From a checkpoint of a small mixture-of-experts model trained on Wikipedia: 64 experts in each of 11 layers, a softmax router.
Below are experts of layer 5 (counted from 0) of a mixture-of-experts language model. Rows are named up (a neuron's input weights, with its number) and show model dimensions 0-95. Each number is 128 + 32 x the weight over its row's rms, rounded and kept within 0 to 255. Numbers have three digits each.
Before each expert's rows: a language model's description of what the expert responds to. This comes from a sample of Wikipedia text that the model never trained on.

# expert 44
It responds to: Initial consonant pieces
up0:130182101080122151112066119088144159142134108129157138142148101164169110130138096081107195172134153136121136093160100017135157116129095052128121119146158115145102122119208100194098161104148105049080136118108118093100119168117113131069119179120111125116152135099133126109159139117130121065

# expert 22
It responds to: Foreign-name syllable fragments
up0:174112161171094103073126108171137120099088097175121144119146057133168129108152107130105125119135164128170065149148118150038090175069149129140165114116086120148068085139131136178142117154151083169136074153154099147093131106172126133094101117093112125114171127159093079135118113105210130083

# expert 23
It responds to: Table and list separators
up0:134145143138082137089142100109169083072083095186102064130132123136129103160145136100151111153213086147066130128097060154091171147117114180071159140117110155098063115118088101145116138120072169138156160102087091159128180140136139143142146158133154110172102148105160165081085098100147094123

# expert 3
It responds to: Numbers in tables
up1:110200099144140186133211103111074066082052189145148109176155097171189154128086159119148122106086151111091121134133156131138109163094122107131139081142097069075125086103144117133121094106123111109167156159089122108111089181135100136105147121139099136124098162069088094140098153119111129098

# expert 20
It responds to: Table cell separators
up0:138116139102110145127102154138116135091101110096105146213170128157073123136167121096147179072093151180070133076130053131100106139099117111178137143175191154180124209124113134106176178115147105117176154180074147103148151131144102119158127128128109107167150122113100125167093140162064113127

# expert 30
It responds to: Commas and "was" in lists
up1:140112147155141136083155135162123099113155128155129147123153149107157152163021116129154131156199160118162131153128127136163201085093123095218127160125137160123099134200135092079171158169150167075173133138171103185100103105111140184123118130167087148125147144124126182130128180125160133131

# expert 32
It responds to: Capitalized word openings
up0:056176120062118152092095123159085145134123132134072117139130130091152089110132119155159145076106139135114138161137149110106147124124076101161137061095138135159084087170073102114157153108136209111064123139117070183181081120160154122114156166068136129147137135100070153107152106071162112117

# expert 14
It responds to: Word-final suffixes
up0:119116133177138098059154118123131181104135177097093166169133074077162090114153100124059165129187176104141086119130126094146141121130058130194125186147162142107117178129138145130140109107116101135156122075167127071140144140187162167091132166122159174134147186111134137188084142100113145143

# expert 8
It responds to: Clause-opening words
up0:150155154115124103103056166111111147095152127105084091110153147156122106186136124136102135112152172140073137079100088092120181148149109154133183089164173133044125086046144128095111072139150130128113170110118116129101122117131160205117060160172091168142160151125155150108102147080132153150

# expert 27
It responds to: Joiners before person names
up0:119204098138081157069150174137133106189127205077110117133147087095182137103110129115138095091109196168132142142067187158141036085119090174116156143145123112085138121116107114120118135134154092164146155142086125130123140140107150144118102117107102192122101124163160152117062165119122090110

# expert 48
It responds to: Past-tense action verbs
up1:081089186176101101082199148150114141111154142120087101107185170135112115108156122090151167123135082115134144145128149154071104140103128126153136144149195152132124122086178128150062161115128119195184073165071161196101162147068099129136133144120198123121116133166090138153158137131161119149

# expert 2
It responds to: Digits inside numbers
up1:191155144187180118156112153106164123146100109144127135091147140136122133206084133128068114100105185150134122083121155138115114177143094107127076059135071171126159097128166122088196162092127166137095129141076108175079121051117099119115174103120112116117185152091125128072113101135127141105

# expert 36
It responds to: Plural noun endings
up0:134191141097120152115166116102081138207101148146149141147081149150149109139145165119134166111172172115117138119131158078064085081105101067052125134113107086137154113161162120136164140140152123056138153141088111133115142111131172139086112162119073061142136114084154183154074123109078084098

# expert 61
It responds to: Months and table headers
up0:125165146188106124133133063148144127139093130115178141147135116105108102072102133106105134135161109110156157084175096156108095090123174114072152123179146123089111161091079109101112134161080102188095125152106094131065141066114083134185111137161073137094141122184117171172170198105134106084

# expert 59
It responds to: Heading equals signs
up0:078156089110081127146102090092126141100133090058107131124152170106126077156107062138180155094129099117119109070144067123023132122102096139115129153128134149077116162181137109115143165199119095108147100158170129130131120130153115084136174140148084141149194104127156146085123155186164118133

# expert 25
It responds to: Initials and table fillers
up1:112143140132152156132121060115122136160129148076111063154109109116143087090157085145148079095087122077138126141127163152135144102141200150160159143127140119117053096105166083160104128098111075071141123135117088172126187089172134109153183159176153083122127129171133184089193164148152125091

# expert 55
It responds to: Accented and foreign letters
up1:148151099138158097107210090119152105053103100172135064120132129080144099147144130139177143127079200116105146168165154127079165147121135153117160206102121119139061144125114122108168109095185100122156111094090135096168183131083170115136145180126154116117162110117071125163101087106154123122

# expert 43
It responds to: Quotes and title punctuation
up0:061144088076162149129059175119121177186157181157131114083132174120202139134113107077132122128148156151145118092090127154116084106091081148163179115127143086130116133115155147149117148145071096155133159139114151080186147135157079101108109174153158133180137146109116145065170086147095096163

# expert 10
It responds to: Latinate word-initial stems
up0:137122182145109144123160143158075168100110144081124115068186088094161110123113155149153155133150115142121132103118092142158086119160161146107133102143163116110069151165141084091095195099091116154088126133111114138103107124084131222177091193078116190101110113135094082151146117140142048150

# expert 4
It responds to: Common nouns after determiners
up0:059124070108105174155170165135154144130125054137143169119098106128200086136121142108149116137148147153087119148105091098178188147145126111144154135131189112077123122188192110147103100113163111140076134166106174087108114141151164151131088148120139175116198127119124202099137160139077145153

# expert 19
It responds to: Coordinating conjunctions and commas
up1:153146101132141128170132139192159130149162116134137110161141121122168110204072133069131104040129138152197068126034098138115104114158145093118141143160139095157121091134113084107130120099145132154118113126117168087119181083149130125160090134115123114139178213144072160143142128147142070096

# expert 17
It responds to: Proper-name openings
up1:168113127096098153127200117148130174167100145121184099125139126112098111097115113146118063115093169096160128128139083101153122094125088094072145129109114129086151184038093072101156132151079103133093157142098153164089114147184155141155167201095135164104151146158100128103087149182085111144

# expert 34
It responds to: Year century prefixes
up0:134127105152118111155081123115058139070120155137133110080143071105198110159123058087151153058177099135152154149117082090141197174178102090125159121124166143168132126055108095135130178077133157151139089102121187136121160156163117160123132138106150079145175120149119133123119122087165135155

# expert 11
It responds to: Paragraph and section breaks
up0:113178102090066128183104154130200171131144141093092105110133171151170151144120112163069075120186155127133111105132133082174124072139154145118141137121088149073090129133181152142120108112183109076138107122088209115118184102125146167152055160148109123118151139143139104181108154085152150121

# expert 45
It responds to: List and table row starts
up0:121142141157125121090084104116174154086170109105105123149109071117115086146132139176114137172149164163115106110142075074101116194144129112102182186157137159063124113160092104188159121057118108115135114181173124149155125167070138133155145188123141139182183132106170160127187151131095162143

# expert 40
It responds to: Table cell separators
up0:126078144162048099102146130071181108072133145129127074174163120135133130111126107068149162091084190144095165089135130113105075119179125177151156098180077167143078117133140123171152097132148137080108144188154104123147062189165133097102144170137110086114114130098151127135171127120136125104

# expert 39
It responds to: Lowercase word-start fragments
up0:161147142106175134129125070094082084104081097061140112149086134100181108157134107100161189165159132093140150080136031077172146121120127118060175102141144051122100101164137110119194162111157119123117146160117103169131147065113131134136134149124163138098120171124140118095155140110084155111

# expert 16
It responds to: Clause boundary punctuation
up0:154134130160113173129095155117101153083141100153149114132119157117114128169113136091221066123119111141150116103120111110135103167067189077103138144145111109114126109173146081164114179166144129159141104114155179136094136112148136107147169081117108127210171147064141105112097112185147106231